From a checkpoint of a small mixture-of-experts model trained on Wikipedia.
Size: 12 layers, width 128, 7.85M parameters.
Experts: 24 experts in each of 11 layers, 64 SwiGLU neurons an expert, 1 pick a token, a softmax router, a shared expert of 64 neurons.
Below are experts of layer 5 (counted from 0) of a mixture-of-experts language model. Rows are named router (the router's row for the expert) and show model dimensions 64-127. Each number is 128 + 32 x the weight over its row's rms, rounded and kept within 0 to 255. Numbers have three digits each.
After each expert's rows: "comes before" lists some tokens at least twice as common just after its tokens as in all text; "gets" lists some tokens that make up at least twice as much of what it gets as of all text. This comes from a sample of Wikipedia text that the model never trained on. Tokens count by the router's weight.

# expert 4
router:167105084103122101167170108141160113170146151125160145116111089141153100083072096103169145092147112129134165138158105152146174152152078069131129104108100098173142161167089105163098123154144162
comes before: " The", "|", " ", " In", " He", "=="
gets: ".", "-", "|", " |\n", ".\n\n", ":"

# expert 11
router:145118111092092096165142111164181118139118177077171183106095065174149101096094119109130126086177071167103146131128104157179170141136142084174133113092130094163136155151101116152130131172137185
comes before: " of", ",", " and", ".", " in", ":"
gets: "s", "es", "ers", "er", "ts", "ies"

# expert 17
router:122085099106101094153147087182155098175134154096166165114105097167163084095071087096153161114157116134123151152145133152153162153139101123162120106124099084154159171176104107159097095131170169
comes before: " the", " and", " he", " a", " which", " but"
gets: ",", " and", " that", " as", "),", " which"

# expert 7
router:147076115112116084156182102155151102150184159100168148093115107140147087088084095127153156127145113151107150166147125152160144155141111090186108106095081131174157143152099118183103126148166146
comes before: " ", " —", " +", " −", " A", " X"
gets: " |", ";", " pro", " comm", " ind", " ev"

# expert 23
router:157102101123072079159165115198127097164177164114174178095073107185134120157114132095147113092142074190108155169149122105172146134158114103124091079106105131151159160171072119127111095150178166
comes before: "ed", "ing", "s", "ment", "ation", " of"
gets: "and", "im", "end", "ion", "am", "port"

# expert 2
router:181089075112101129153145111176139111154146151103152137095080107179159121077095103100132165094153126174122157153146114163164174178149100124157106073116118097160187133169094105159094129165124130
comes before: " the", " a", " M", " his", " S", " B"
gets: " of", " to", " the", " in", " for", " by"

# expert 1
router:159099122089136069156159081160133103157141117107159139103094085121134113094112113105145175122139084140083193144146090148149174150159096074171097113103095124157177193159112123169104140140153124
comes before: "A", "N", "S", "C", "I", "R"
gets: "A", "I", "C", "E", "P", "S"

# expert 22
router:144105091108087111160144085177141102172173150110173163098089099159138105074096077132152136110155112171079161140142086161145175175156096112155090115084101084155139156150110125141093121141136154
comes before: "0", "9", "1", "2", "8", "3"
gets: "1", "2", " ", "3", "–", " p"

# expert 9
router:145117115087103123166172089166159109154159149109173162115099085175126107121095101123163148100157099148072159133175104134119145158157089120190125109095097106138130177156078121141109139125138128
comes before: " |", ",", ")", "–", ")\n", "."
gets: "9", "8", "6", "7", "5", "0"

# expert 15
router:158121116108126091157150127194172090142146121110181140120097137158146112115101092087150149087160103154107154117164094193140168143138085078184108097087113107110171139151110095164077136151183167
comes before: " |", "0", "2", "6", "7", "5"
gets: "0", "1", "2", "y", "3", "9"